Below are experts of layer 5 (counted from 0) of a mixture-of-experts language model. Rows are named router (the router's row for the expert), gate (a neuron's input weights, with its number), up (a neuron's input weights, with its number), down (a neuron's output weights, with its number) and show model dimensions 0-127. Each number is 128 + 24 x the weight over its row's rms, rounded and kept within 0 to 255. Numbers have three digits each.
After each expert's rows: "comes before" lists some tokens at least twice as common just after its tokens as in all text; "mostly gets" lists some tokens that are sent to it at least half of the time. This comes from a sample of Wikipedia text that the model never trained on. Tokens count by the router's weight.

# expert 163
router:166122104089136102137151114124108130136152155119137118114095099110096133145135105108094111117100126123121146172166151114153122090115125128146158090138108153167092108110148127148166158132137134094156152141155147116162088144128095138140096156088155107154117097147147100140153155147152139106108173100170125165097119101136161154140094112090127128102096109159127170160130157106085122103109
gate0:123122122137150123172132090164127114108125135138155148109163132097130115139110154157091095126144154137059151139130132163104158127142155147088170102087115120154139134123118125121128144094146181146136108109091094106190116111175138110144090161140108131103151093123109119138089083146087114147132138082131122117126132153132131132093090110108167153152112110124125146144119121084093134146117
up0:150138132141138112149123104166121111110118137147152135120137135087149123126125166165097116145130150146061169150129126149109172104140156168096156107104118127146128122112127121131124139094133185125141132101075098136180115106165156101149102158144119142106159066112106113122115074132094110146118134073135114141136125175131150135102088104110147152149113115107149151136117132097112143125093
down0:125101128074115120094140128146145105164128094137129130122099082134145130147141123114117144142122165144109143129118142077092127128170158126131138170156151098195102096175123109146139108118071156105141151123146104163139154163110108096147122114157104104127111160144166119143102139091125129090104128175130115166107125125134147119129138130147139127135097133117128148116074172141093098131085
gate1:102137130144142141150106125125090129138124138117112169140132104128135152088184114143119126142080102108151100143116086141091126123132121111167179111111147090166087158165119115108096189155128104153147116120157112134108110091089138139107112103124095129171138149151150123143148110137102167113140169125154132157124122140150119102161125190111132138119088101114105156153084107119137124151137
up1:157123138136109119119132136138167126113143084140134087135125170143100138149082140107148113147181125178088126145133162141160101132135128147103110128129098176087189077147131134150156081095129176102105107136084157114143156124162138110148150166151132128119117116100138135103125142121176110142112084122102140088107126142133114158097104100151118132124153126119156132139158109132101109135117
down1:120161110109146111161143085140088117118152109134115110142136130135099121139158102166159167128105143146132113117108087127136135166130135142098162162120150117139071145109129157147097126170082128116091113102130118125137107131142120125118134138127115132112174168159090131151085133158099118110177100107142145099128149091145110193160131126142156155100150070091142124118112100147132150111154
gate2:127116154122160165125094107122130163162155119099145080189152183144107126112126125114144147091111090138128108117119088130159100136116113159088149102129165112163120083134143083168153139128116070099105120136159108150116166090139103159130127100109134126122133129115130116167134157111140125158116117167131140089119128098141066156116114109124116139113158130136164132115110116164112132137113
up2:141051123132096137121149111151149119102170156098114131113083133092107131186140135193147140088146149124148117172145125166112163128128109115136139138144137135123143144192082151105101135069153150123135108144140169122107142156106157101103121115116120104134180133147118114132080119111099152106109113131130154121155089131114117150131133115102118083125124121140112133137136163132123103132134
down2:123156131120128136129150095143142148122149149134149169114144101167136181092084135082145107160149105118115131144120126131127137151103142080108106097152193111148114158081111121128107137093104106140123104135130140110103165107133112120156131112132131191155129103101142123127126130118145168131153119138067158128125123100168134165142154150116137080147154146112125106143106060111122144101137
gate3:099131067124109135123154132098115136107147156092178107144085147122131093155109117109129137117125126086133089178111150112092076116143122141124096109103131107145119139137139120136127162155163142109111137128150093128176144144105081145128127067155097098134112142116090146103176120135162121134116158117126134151161127114152160147164133143129139144160098089141097149173130113105162132136151
up3:109116149096120150127108161098105142103149139120114131099152114177114103090133138113117130156137130143135126130124110186127130087126085113113098162159052128117156123133107181131135127133155147155127134134101099105140121104145135136127145179104094113131101149127186113104098086129134102102123150126160180124143098142113123086124070104171128141148122149140102095146137137125131167124139
down3:139116142152142157109148092144166129153101121160115112143141111128113158134122104111121103149120126115140124131057173138121173134102131097125112141120128155100197125105136155119111119139090101110126087166118124123112139142157128154139151157117136153124125135117091142122149101108130130107116128124069098137112167124142137138145204106089072149124132125090132134130115114123145172125195
comes before: " |", "–", ".", ",", ";", ":"
mostly gets: " 1", " 3", " 7", " 2", " 4", " 5"

# expert 246
router:167095146117148128142140127140156139138158168103155142122088106134119119123145151114112084142109159108108093163127160119162132098084153107138158097108136146146115092150102156137166160142096117132143163173163078110139122129127126137127144132145159106161098090133154092097103127134161111116091130158140092160148107093165157115130138092087110119111167130104139147110156124109086144107143
gate0:122117155121127116100123142117102149153113087141136111123158117118162104193153121116142071092055088111128129131135140103114137127136109139131153171104099148109141125152122149111108139131139122165149129165133126130131127131122132177137115147148167098151154171124118132145130152123105138107126152133130136101113178143133163120114101074152090152059145142086140133132083119156106095111147
up0:111121126094114120140081149094128147147110160132117091140135132130085109143161140078158095127120153116108131107153118161140110110138138169138098131138139197150114123120132111076118110145170138151154119175144134140137110073101107141091143141136163096141132155131137120097074120110163157108126115150146113142089150129080140178098139128170142113101120133116143128137084103131109146153108
down0:134129170096102148168126128114111155141115081084121132112121131186123105167119118119093141138107149119165121124102138126164139100132072101137147141144124120147132185148118157119117127130122108128065146142145120068157126122125116101153168113132088082108144151159096130166160116134147150102105120144094129082119097115106144130130138108134114147138176130126091168146110126153147105149143
gate1:121113124130138130142159146111096147138134100128119101162159109158125116137146066100113102099140151158138132132174116133141115108127144101131152143152141136103179145071112147127109146143138143123134104145132118112101097102141123154128125122167100110173126139158102073150101092111108165138139104146128150132159144116123095095206141120112151141127109130068170068142110126125107147141113
up1:117126105109116095143138133082084139109101098146117126129154107172170098147156093138167136144119127120132135175167150154170098129135139139161134157155143125119129158062117145118149148158145126119136153117121110114118072132113129152147123112154091099169140115151096127124083111112098157137176106116141138176127158127175097116154123109129145127149095121088124118143093128133118165092120
down1:121127123165190099170129142153131153105096115114114126089101129183145109151152113152149118142083102143083159137144156158097128118121115109110142114139135113144149101126125093103156091105109090137150078150153143146160139147095130085128146124149116132128150122120140107096121119167160072131141089105125142171152124151120111133133129143131124135106168142109093106116088138119169117094170
gate2:151153155124081150108124090119088108105131083168140137119102184142104109143111142158149101127104108131124102114096084090117145140126122165125135170155154126131132137128110077146141113127153145131095125065137159149136163089153141105147105123150134132104168153125114132138140137113105151118184104116156131142148092166147103139130143089100111154145099110152131134124083098116109114152159
up2:150149198161149091157144099103104125107123111158142089145135158159091104115133157110123169157141150155125162138126114138144157147120134138098166134116123118111124105118100122108141125113079165161146107123135160139135144104083181120137129089144167104114104098061115160137104148090120127143132116128118166115144133147128090092153113132122122136113104138150147108104118108137121158186122
down2:151137110146113153110155121157133115192134139149133113095134158092162092139127081122086135111117081111165158139103124149135102115119105119153132114203123149109129132097118140161106117133135135136141074156117121161144118155184147136099092126118107153120131180116127101104126096101132099148089121124124168097128102152129099146105099140107137160159117092151104121151129160120126145141151
gate3:150132131119153141163139124126166098079097123154071108102136141151153137148138119173140143091141081079115108124094140123135168123160125189112100133137128115127156101165139113054117135146152134092131107123165123135121105137119117156109155131162131123100115152096119160114142124129099109156130079154132141104136119173112162126160139100117136125103140079146143160164115107141111107122129
up3:162133131155106103134115163126100140187158115108152118134164157109104133121116137120142149166178141169122102143128118157102109105081126077133116154121100147143130150112114094198153090125159159132118118115119160116105172107120134123141147114112080167167155134141104091132114154157125146086124134089127085160104111108140127108125142166139108139101166138120098134136126121096116109112120
down3:099158116129126159106077155101084106117100125158149098139106127137128090185135181093127105114166135158169106152113151140110174135162135125099102154152120127101103142108185159136095116141148122104118157136140119094157151132147103112124119117165091118112139175154147139136113135143105085131115113113072152107137141148108126104150127178147146097133105105120117146122103111113149139149136
comes before: ".", ",", " in", " and", "=", "s"
mostly gets: " groups", " songs", " artists", " band", " medalist", " clubs"

# expert 147
router:125108140102126175138140138115167131156139154080132140098153084166149102099119115151144124111152147105122145113115161117130134091115153130139124134174172141142161097108121154151152103158149139098128156150143143107124118117139142111083152075155151158096140113155105107089107164134136125136125089173137056141099136092153108144147101144124156098081121131117112162137142143103115134108149
gate0:145124156131132114149124125137110104097109148117161098132154088110130162121097153132112147140116124041140140163107145140138111106134075153125111119145131102094160097130118175158128119104137125118113197140161143122145130133117179116123108134094128136094092142093098115084152107127155148132126150127124124114123116126133153172156116103143187128138106170162116144094121130103115166133164
up0:124123117107119084127112095135131150134096137097167082156125136155149161105123138179110130105098132099138134132144094146134121165097096089101139153203131126113156148113182122136124088144142164136128141148149156147113144097133140118120111119126116097083138166141150128072144109147145133129135143123128141096144132169136094095136091144114154102117161157113089115096135107090097163134139
down0:114147076124124146124084157144167140101123118128160133106136164101098100137130112144115144162102145144100138140113120157153131137123141095149176110108091143113120138144103157111118158073115107120114180125125097105131093121130132166159138112165121126136117114117125165134121175081124110072111142138123142127138102146089171157123152121135149168089094150142084165154092128146144087131123
gate1:120115178144162177106115130148116129152101140090134144147195137173179130135111123131152149093121134120142145099151087135137151119139076117103153127107138135149126113133122133124147117109133132134128140146168174133125128084124121115059100107120159111125179153132113152145101129090127091122120149091121127078130103079144127129134102100151107121101135104125149136178120132092154145131162
up1:123138107092089103160131142124128124077147108138139115102081098085068129131150142129083135159099131121118126161106153112123133094130154118173099145136116102119130131140137126145071129151129103088110130107089083140130123175156126144190151169141131131125106128143125116105179123153155149143132150149144121176138150174109118149127138134096143137158121143127123118088127119166108104129089
down1:161117106156107125113116099111093144142120167086104119145145145171173125117131142104153127121171131133143125148123094113153141172137118167079117142111142152092119126107148143132135121150098146140187128152159145112140163094157101125053105092108100125118150115124127130103102187118116135149136097105126112072120164108133132133097132145138126090142129115115147117189114112111145143146119
gate2:136121091158068094094116144117110168139172115107135127129146092101153159094140140116111111108136152184112111127148125117115139087134107131136099149135136110110120131134149197111108098186150146088104130132120129134120111082127121103126094111113181099133095142167096149157140142139139172127160141145123147120131106139112141081115107142127128117151098129167139079146098124146129121136168
up2:120108118171114104126108179105110139142134132090108125144150112106121142094109130140124114144142135149128116088182116104093127110110102094141140124102141075080149117158155114104093097145176137114126116152125147161130135149136160053124140110132171136128107169154154150119140144136129171119124125170142143100105093125098129105123111154142158120091121114146071123168112114173104127134121
down2:140132132179120117121150118152113120112094121106180085094158106120101159146179133162134155105142134070113122145119128147120099152099158129098123146099133121135147119101132144127147105126141122172150137139136105118147102154168105124149131149136175110118134147075139178106132125123163093129160118119118131112144140109142124139065129108153129106147114112084113138073134073156086149148104
gate3:160096152144114150121115163116162153091098129155138134136117130156132132109137107127112139146135128181171081128145158111117137171126117147134128112145163148079141132083105125115152104124129091096137130114135102162097126133148146137187135126103107131105159116103114170136068126096151119101133069139132148091108113170149152173125150144142095166137126099109137135167109141128167144102134
up3:143129174110121142112111155125164152124109106127114122127080128158110135097124110120134130155117114205118106163129155115107136149118132132133119129128133123088135121064139090113147103156134126096126175126147103157140125119147161158136123137132124138098162091084141172145083143135139099133128079124153126114112099198144132122102180135124087165150152094090145143142107126138163133106123
down3:168142105102142076151131085126136104153111097132172128145165152124147095168141139129105128099105131121109139121126120127134157152106081110139122168131138135131170150180129165131087134103134134163130096146119099192087141123145096151153085143102116111097092109136150122143138070111121173127092102135113143143119143108114121115125164104112148128169153121138114144134161115167118148157130
comes before: " of", "s", "'", ",", " and", " was"
mostly gets: " father", " mother", " son", " daughter", " brother", " king"

# expert 98
router:140164102084133143154133156128124114172105097119105134123148160118112115120110118143154168131116111095111137121131137061161157115102163094154144129093138154156121140124149148125085166091165094126156154152131169080106112132153106123102148120177149132126154111150095115108109153175129137100104106166148137141119110103140101128165106159108150113149139103116107140144154109097125076138141
gate0:127129091158084150156122111135142085113157118141132105106103175112134160131120135106135138128110095151126110124137101109117150085135137157114154101138133150158104126177147116113135100145156103125141077104096147123156142078182141139094175147145109103110113139125154113130153138169103156134126131143167132142073119126137102134133132150123116116119145152185073109113111090125128151187108
up0:128170085155069121138121159150138083120149097106132133098123153108105141118144112099144143127091107105155144104132128091137171116129120111113138088130129106145124160164153093137113153160131112124135108076106120116151106136144094128117152122153172130137109142121141122129195155135100120151153106160142165174095124117115107102176147174137112111140138131119119168157099117107150136160082
down0:160139143126112120133148083162139089141128127117165117097081141147109151088077131123140109161152151142078122135113114121137113155118112169136141164096145135138133106121109149129151141076158095169150166114166142079133122135137107106128172157141124113091170118125105117130138083128130116114132079124115161116095143119113106111147086129123125134153105147138103103133126174156145159181147
gate1:130146108142132154150130187121087141079152104154149164125151118146131137147104125095153165123098092158101099111122149108120146163151112145125133115094090098155134102133126113136109134147104150126160135109150113124112129162123120144130116118144098170122110110094125168089151096178091080129145142141127129116145075123144114095118175109110161136153131081122126134144130086070155147137144
up1:157133120116097115092096118119168109124102098110116117168097127123120120185167123124074133110152151093122119142165132148096097127095139118103161121138141117112165127105165121125174075164153124121125106128146117110129115147090139124130164096123188118181103132123151127158152138085131164130153133111133181131130161169095118129122120140146117155127141163113109114158150137123077128138131
down1:097093137180150162150077149100109132083094135121106142151153141155168114115176124163119112118106124163137144134124121150148118135143129124146103136079126115081140146127090115127119112147139142088110117118139159143124115111141154173122139125099127093142129143138183196101095090091161155115124142133170120112169101123111118143118136139119129143131108109089122146145100131094087155106156
gate2:128137080114105186112115142160123195120145138132130153114116103137112101144093095123124119150142141126160078128180164103123150138125138110130170090161139138128141096127126143120132127093144123125169141110135136101112140120119133099071145120114161164109133139142095143142100105154155143087152118159112088145119127108139100096066103099158169088124097159136152128138137114140138093115129
up2:156065125125108054143154110129121102124124128126111111108133128105124157157114149130133149129111180097092160160150086118132143176128171140142099171116102169136144100142131109114112142148085138129128117188113149105147117106123133134153132128146112108160141108102165114091130116119111143156147133097149133156119127103132123129166104146092125139138138111146147130051126138117081162136132
down2:082165164112174167137135173100109169114093148108097130162069095148109156115135107145099137166120089128150132109137121163136114150149092153142118109126129111106128116116099140139118113114142096139099144135139133117110111174111121156116150162115107088128130132136120147133070142136110100158114066147110123104139114121114116108132149157167114134107122070105140120176147137145128164132097
gate3:132115107109117109125121165129111108125098130147140144109165090147186166143133079124151152155136108098141169142117137094135141063131170128077139121141097110138129166147145103101084120114136127068138134133132108149128110157129130128115150118149139124098114105074167147146149119183135134122125162148125127109128172115136162160094086119106135114141141116107162145081114138123114111165121
up3:141125174132133107111078112130153101168153142121111084126100153143110167106126157102117146116144129093204155131159134122116124115122125129139141077114157116083091176092074132127129139110130151115180131091117116068164125104163122151155146160113144156113137128130143132161139155112110130139100081104130102137149152123104124143111153126151113114173130144129146113125114166127112113123123
down3:099168137145178136122171154088086107115135122146145109133176131160136111147061130110112124109131169151090115123105112140111172088129140113125101144128103167086152132095101140118132156139125098155131121189114113118123100162136157143149111195087139144161115123118143112096112152140134133124107098106134141089161125109167148134110139146113090141132145121137115122153139091126120111104150
comes before: " of", ".", " in", ",", " to", "s"
mostly gets: " way", " time", " times", " months", " idea", " areas"

# expert 91
router:150125149101178109164157117108104096167151123101103114105098101091101134152138128101135095105100159151152148155125128137114143100096110128148142102155105146141110101096099128138173135129133162117155160147151150098161112121093099172133110112114154148157089102167147118096110141133138131088108156157148090106129084110162142154100122108113109142096161099149137106130149166089131130129109
gate0:161106141175158187138114127122138137111115123114113085143088106123153165118120108131132141120140150170141160151121136125088117106188115116125118154147135132133140135139089141111139132148153139140150131141124175134176160093119120111134176139139135112132130095081127129121133113089114153095159098080157144101151116145111102150134168115125099141118116151122065098095131177171135138123170
up0:117161096096120076094133146117102142134158111135178184136175147140100128103142124123142128156129098089118107101132128141162131149103115148148133119103119141142104121132163114141113144109082142110104118134099115127113067155143114140098080129133120113111129125163124115154098115174159103182098134172080115145097128116118125138126101161111139108128139129144160155149125057101115142113133
down0:122164082126141099115108122093140105154094126088076142123149127139144107133128123128112124140131073125159114122147140152118122145100133168053153156159115158111156151137135096177102106083144134140126099162142120144151113076137161133104118112155161123118095129131105169115151110132108133116159134152113126152154135127134120166110118124091174139092181148132124145171130123155130096118112
gate1:147138164129131102131072150143119122129103112072120118138099143144091146104129070104130097105125152124128116113121125112153119149127166123151131121139117151144109137105124127125136183173130138074091114116111136113140130096103145130165129134141187140113132177139169158145116146159157104084142089173166112135117122087124125172114124154125126130125143160157144116134082112180146093126119
up1:110144131098117121113093142137135149126107121103122134160159142107119095115144087104129095129090099145171135150139088089168112139113154142166109134132149125125145080122134136126135092141107167131122107121105128124106142145147088137132103132117176148150100163137114157120141198139148109145186118124080113078093140093101115095171119090136101151118133103113151152131123166137169126124102
down1:131147171118116084171117143122107098143101132139107156158119153120117086128135116124133139135138100124119125089148058160099150114134111145169123130125070115088146163149153156119163143120113105156110150156138097157146113131087112108112085128137137122171179123154161122160103168134131104128119119105154115149126097133137140112112084150141094134145102090161163120118141177146114115115108
gate2:160087138094087124149153074077123131146137141126159117147099096140097135116125166100130157147118116098151111107116058141098143085118126108121133137156134095116125123155140122111111137126167145121134130160123146130102160141123150151125130091100142147172076156140127114145117129117132130105145150079126169114150127142104162136130150208104128129096107103140143146109157115120121173105109
up2:121166114163130134115114176163084144097114129102109131124155144118172113133137091134163100113144139179075143146121164116150127166128110164104130125126120128139150148111109151142141135158080131163137106097122129160147117131156103133134117190163130101075170083090120129106133119134126127165106111158144111140103148105157076132131118074137135135138141161113113108131105138161139094125133
down2:076155122129127114149116128099120149110092096121118106125115112145126110131161131113109110109150126150120111137098156121124104158111101129079081141144147097118149100137156175083154126128142101175141160133114124156147141136166137118134151097139099125131151153117142171133141132118144111175123149110160098109141151145195111109111131154092147088132190121147103107151192112137157103110149
gate3:166144155123130130154099103120080151163117124138091129168108105139103154152097129114118106159120085110159130129107113120134162115136138139106113173169132140114145132112125120111140157103079123122178104092094155130131137115112105164128113133131151154170130125170125163115098124113049106139140131114185153102123100148120164158140141124123119173135166121094133087124148163135122142110132
up3:103117141104116131130198137131136112129099156144149122122165109167135086121156156100061118153099154153130117113124157155128116154112144101150159110146131129121119116153125161135118087144164102173129137147118153141096137131135115135113106090099100119125075119110100120108136113132125166085099143149138154106105130122126108073118100133126192135104133131082136142104120096103165088140111
down3:121137110145130119099109108176160109077088062122104114113117153093116161114118167151132123122126137150150106156182119121099102120098149136128126149097131115101166136106127109126122106175123124134142130139112157153090116135129143138162143189129108161150129131139099117118127141159080137085141145116103131177128142112095164180121102126112120171123140122153123115098144104124149123104184
comes before: " |", "–", ".", ":", ";", " July"
mostly gets: " GK", " MF", " DF", " FW", " Turnout", " ENG"

# expert 186
router:164115149138152135133163121140141135139155166108144138118075088127128122115161154102117096143111142121098117165136163138158141098088127108135146098113123151154120092140100151137167134164081129141143154174164092129130124138125129143132135141150160118161088090139159084095111128121163108124091135155133101161166102096161162102129133084093102111104166130093145143111146126111100129097134
gate0:124160104131087101115136151145146145145123130118157145108138128138095105148118151139102164157127100119148159101128115135104133119130134149135146068136143074168133143157163113154082114113161116108142146121117150134116121093092095105106119126121085120117124162168142140166102114109098153144113193181118116145129140138145073129102116145123143143174097136099108142115149134112196150145116
up0:111157129136133110152174116118122101148083138169114152117109113093187130114117136096088138166101147102105082149140157162121112107100094143130150148120125142136101113142126090153135123143113163130152124162117112157122121143128137103171134092117164170144117101116137147177142105127085117162125166112125105103123155172132135058095145121127156152123095117144121132153177138128107145130106
down0:123151134149162144085104107097098110126119139110101156129127123188087152141105147128159140130099138095115146173068139121134145121095117161106110146118133154145129140131143149113129170165132116103123115142118140142149130109113173109141155121121137126098134109154097072113168158160145111086123143122128135146161170147111147147114114169119072122149114092157131105080124077130110097117154
gate1:119120172128126140144152116120088118127150099154121121158151191127134137140146117111175113168173116154139116155108078160134090147092135148105099160077125125117121137106148135118117130113096154084125067117133093145144167142132093150144135148156108130101151161150105095112160113104125119127153087117104167080166103126141152149160128145139085142134126100118133135120149143131145109100119
up1:133117104119099138129119129153122147120101093139159122103143110087132117094117162150139130117122149113131110141123134141133103123184095134163102128097150181131104164114151090099073111168141124128111131136166142105136090155112132157136153129141118157132115136112123174123164154090100146172091150197107116115073106140123127123129119144095149109159151122135136066155120143108113159111124
down1:085124086108130113097149136130147156128113148113113146135119117113103127158125142149148153191095118101113098125139157151109157103117082094137077090114130107113107089134123093133088136127116082095120154125174128102157114107110093150127161140149134140126173188129102100149120161142200132145125141154129145163131140120114126130142150135136138133137116135119068116165117110145151131148152
gate2:069127140168141063105139158110149121135130076123128125137180140115148104101106139092118135112143131126123145106105110111120157144172143142129117165126089103130145152132099165112122115150086119149123112114108126149157117150143124132069087112140149130140114171111137110148123126131120102149163103159163168111150154147050114063158128112128130139119111151152122103138137111122130122152139
up2:159116139099114118134139123120132074108126119146151164155101146125124088165122132123108113101174159141125123128171124146084107112121109132092126126149130140152117110097159149139136148098152120061142151172086146135103171113121124100138085120108127125149105116114167157119078133127106093152146108135172131091175100095124138187129136163120143142138080125122142154145127131144120144089102
down2:142120140142172147151126111134118160145110108087134107082152172098095142078111160088122132096089110132094125122127111102160119148129138086089176164127148152184151101128098119173153137115075131139084165108098085150136092127130163151097086142112141134161127150131140144106142130136138131117109130124140100120129114100129116161155142125108152129139149125111143130137132173116135160122158
gate3:108152126111109125130136148098136071146131129090159138125166135136147135144164153183123122119118152159110061116118071135115130105154104150108146166108073152119151139108124123118105096142122126122154119088103161140138094122135147107125162092149158149135116157119156139127117122144091120118108170061115154154114165138128139146117162172106156100137145141133125106151107123166107126120092
up3:122124106138085110104146120123124093095127187110113096076138123156106120095148142168173096136090128123160105138141154152103137119133114106115119148179137096095131134099113162096125136157152116145148090113085165142118138109113183144137139115139151131138115123131123124079132173103115093103142132096151110141089105150162128125126165147110171116163150097173118129123145132111145160153143
down3:148117182144149164124091147183154121175135156176147149152121154109129125142086140137100118146113143122094077130144133100115142144107125149136130133118132157122080083130122101148167140124120095130157108124141063148138139122100082150133115121080118138133103111155122124148121083134158126148097116185168116087166101153151103109123102120108158118125107146134119149106133135131144111102132
comes before: " |", "|", ".", "–", ";", "0"
mostly gets: " Sep", " 04", " 01", "ić", " Kevin"

# expert 79
router:169120143132150134138166124143150144136152164113143134115070089131126121112156160112107098141108143115095116160122161148159139102083127099137151102107126151159121092141106156136165136159080117133142157166161095127137117141121129147131136135132162117164085091143157088091111137128163112128094128153130095161149105099167156103121136088093098109097170135098145137101144138122094127104140
gate0:074154123130106158151092074142128120141123078133104137126119132128102117135129103119110126108115144104130137140184099139132110149186139133083115130166169153080116165121158129149128141180147138119126125104101121150124137092163134096102091099151117168134120207159114086149122148127092104159129133135105143110113120098111152132127092120134136128132119125094129146113097174134143113130135
up0:138141142135113112117107133132118161070169120103121118122146128104125116163136146137126139140149131186098101130122114130118138106136166148164099108073096114197162108091149109120112105087115131140105079125132131094106123115099161139157157166116106104174141121118142104118130132137105162112143126158148145116132127124144129141120115108106195100112132114118105117134139104147119210134097
down0:137104150117112150154120116145142135122120143138126188171069157101101111093126115097179153157103075144111120176106151093126150137115125135089110143114108126093156130162113116109109178146148158137161134142133131101155095151134140124134099140108090106102115100132095146141115131150117116118160088129144133137146141181161106129133100125114126143137103153171159128116179147107150120114090
gate1:123163103142139149097160112131100116151146103163141144125124142125165117108120085103102140143123123140139102119133122161067150112178159115104147104138112126153105130159096167159111125092058114151142122117112149159136171050167089104151121115113161124120129157161154149111152145117108122136149136144084116132106121123117105141123096125127129156132083116136168119125131121093119170130116
up1:108181119151154160075149130135152138145168117153139093129113131159146127131161087118094134132144123120109150138130126163073188120157154126122136103134079143138102127160094138124088121153061126111165111121139126136128137068169089147160102099106130130106129129140126150124118174112133129166108130154145113142101125106125108127131095124119128139138108130140178119159140152109158162098117
down1:104077086139105082169117156161130139155116169125200131136126146085120149151123089151106147144113099135114107089089131171121133161137126105104131139133123131085158160135093125147145146156145111103143128144119135121157115103141119122146108148120109118121116146122151136098145125102113137103089131109158143110128102125116073132129138109133112111127146169120136141076149188092151117172168
gate2:089172141129147153170125085135089171122124123098137159095137101116148140099161125105136098138125120178123117173122113110138152164143133100135112133177154092145156159104156105127140137120105176150133157105096121179117107118135150123086087156099124124135132102147100149103117127115105135143184117158109147080092132115121144143109138177133127157110170111119134105144118133137141094121114
up2:188116119136085130112109194147142092122129153153127095177148150111106121148108126116116181114117150102168156098172144152121159134134102115109127133117106168111132112073137165112147113131105091121153152176152107063131135107132108130115121081121111169125129131110148142137137137124152134121127122061146127138140141146119138095135150091127112129124160136126128129086136105127165153114142
down2:127109090144085156117116096139082153136102140112121121121104128139135148110147152126128099070168095116124128143138155116178157125111144130094124109147179128094185134147152139130138083125102141113144146167094129099129140159105099130117155132139126126110113184115120117088170140132083112116118142127164147103142172124111115120108080149118130130142130098102150113096132173161108162132168
gate3:149146119116108145144117097112127154117120084132137127103135088115133131141137106135095159116104106127141146147127078106136092126176156143164126148163158085091149164093115144112085132142133142140131180160090112132124123154083104094100120127092135102084132179122081145149109164151112129101161114132108168114106107125161126149151134130164142137101117122171165134089125156120129142110158
up3:124128171104127110124094113123153136127119119135127101127091073099152107096117122118133164134121125147130153164139112106090140146127145117150126087131076147092151176140144168095148111074150116134135128160114094149111103138137143123197145150124102127102147139134123155111165163116169156125146142097135196100117126131151140087119124117153090146111134161120158138134137144083140123166149
down3:079140085085129129133113127105131159131171131115153102142132112153157148124121104074128145139104155095132131136104125153179129128087152165173134105123151116144148109130133150150102115110110119114095174124123162099114114107195128096184137125092096124122119119150104143116116138117092095159100160116114118114101205141126113138107151104145153132145115143125117149130121128169108125110100
comes before: " |", ".", "–", ",", ";", "9"
mostly gets: " 19", " 24", " 27", " 23", " 25", " 29"

# expert 15
router:143115072089120121142153110094090147146119129130105118096138093106124143158132145114126109081104151115150157160129142156160161112130107108146140109148099147158099108113110136088150141145119130083160153158158128100175089138088082161081113138089153122156132132142137128104142130158129140089118169105165135115085134100118161119100139110111095147118123152144104169159141168130136117138131
gate0:083128103156147108116129151118135112115130146128136150115176102135134155169122121145124187090113100111144104123148149132165114145167101143143090114134110082092129103124123125084098151137130158128110139100136179154134104110139077126144110134137124146086100138123146169137092142182131120102123116137120095121119124173103119149109107154142119103129116178093123177177157144114141118170134
up0:146128145115119121088133105075128137139129112110133092140084161124087137096175130078124106158130121145122111143131112135077118122081131126145167150138123152145113153185147102183117132099141114147107124195130074125135130136132175150123136136094116103166125166120112117142129143078153137133142133153120187141140145088167133108146129120113105155118110092156132113110133132109131146106131
down0:143110156107134105144123178122156166120122070131121143107154149141123118108109160078142095151104116147140144112136121117140102174165108122098148107167152110120139132161137098130132116162082148113142118134132082117128136162115135092157164108107096124117194143122103137128112152142142157119153131184156147155113136147130128117131119156127082093146146107145110114150100152101129086073103
gate1:155115093122115120125111125151109128129100143143094113152099090137149082117122119146125102121135110131167124147105113125149143082087113109118117138122098085137122105179164108127168102088134159102166148115169139106128163157109133109154094121161174125137159140138137174108126148118147090130130117134153134130141111101127203128088118137189132104106122139156093142148105129110098164157125
up1:096092131125138102108158127075123120125102164135109150147134111160134154145147155160117138099137156126124148093130118151124113147129124119144144121120125083134106093114151092106106128107146109124134107148202145115116130125121125122077148119113072120106151152117113105099091094067156154156157108112130155131135136107142130161114144139120145172095115161167112107155140146148136153204107
down1:131118117111156159051151173142140106118106123171117112105153174111127147123096111159135156123133114106105107108106186094102108123151157153096115142123125170115169109154129107121104130119059157132126146150081116147128113132145088156123140146157128129152097158118136184148153124109124135135140129166127140115122101136146136107148101130114126101170128098102111124140131131106101186144135
gate2:169103121089130159132125104113104133160144127124084134095084155097097134064128113172144117144154125091106156134154136138151106104151167137145128119148111138146103157175115152121097157130146134104109140159103123097133116144140103134151156111089132127166075139157099146148132127152080125114075154122141124113130133198162119110144117153104101123144130085141142143142138144142127112112157
up2:082148131167105118115137157149179114114120103142188138133168129141142135165120110091134131098103132139153114129116130125103133116097102114111140128099144109088159092085144117131166134103129137142120142110150148157141158094112132147121125137152118135091193141116180111112139115120163119113181103133107117160130134067122146142096154094169154110094171161089148124117122139115131125118107
down2:139137123131178158144131134166132107073129143140119110107125120115130115141122101134115140137127122142128130115095096114123132111146097131122135158155111149138049150125114122112135156159116085118170135086091121131113125135142148115150099163082083116113173139153124144157149130140117147098099147158132134118100157145166137151125174092084064115177141093101138114140127129136087144175134
gate3:175150139112123151129140148135092163108114119131109110120135150094118125154122143122157146139141173135109089115106134104138110127085130157143123093078108150103121138198133127167112141126105089114170119108144108147140141148161173150156155163153137095138158140066109110145174137123109131113105142158155161151106134140158147172156138104107131137158091132112141108112149115107074119122130
up3:182140162089111128135148123123073148131131127109137120107128155107136142160120158096161123126135167129098111127106124092116130120088126132167131116077095172112110138189131121145123154111145062118168117125150124151136133137155143150146132156159153089143185129088146095136181134132106143091126148130152148128085148160141138158165142119115127122136100142115137128104112134110083117111117
down3:136118114121093121097159122184127122147149158104088142123095158154104125168153166182141099135169122132078117116147155163161152104130139113123124154162102119161134148147147128114156115129132129070149132167115084135099128149103095079117101077145133125126151154111129106098124101112107128114137113086132153142111116123113145148140137101114129079148151150134120165115139106118099178128110
comes before: ",", " |", " January", " September", " July", "–"
mostly gets: " 185", " 18", "19", " 17", " 22", "18"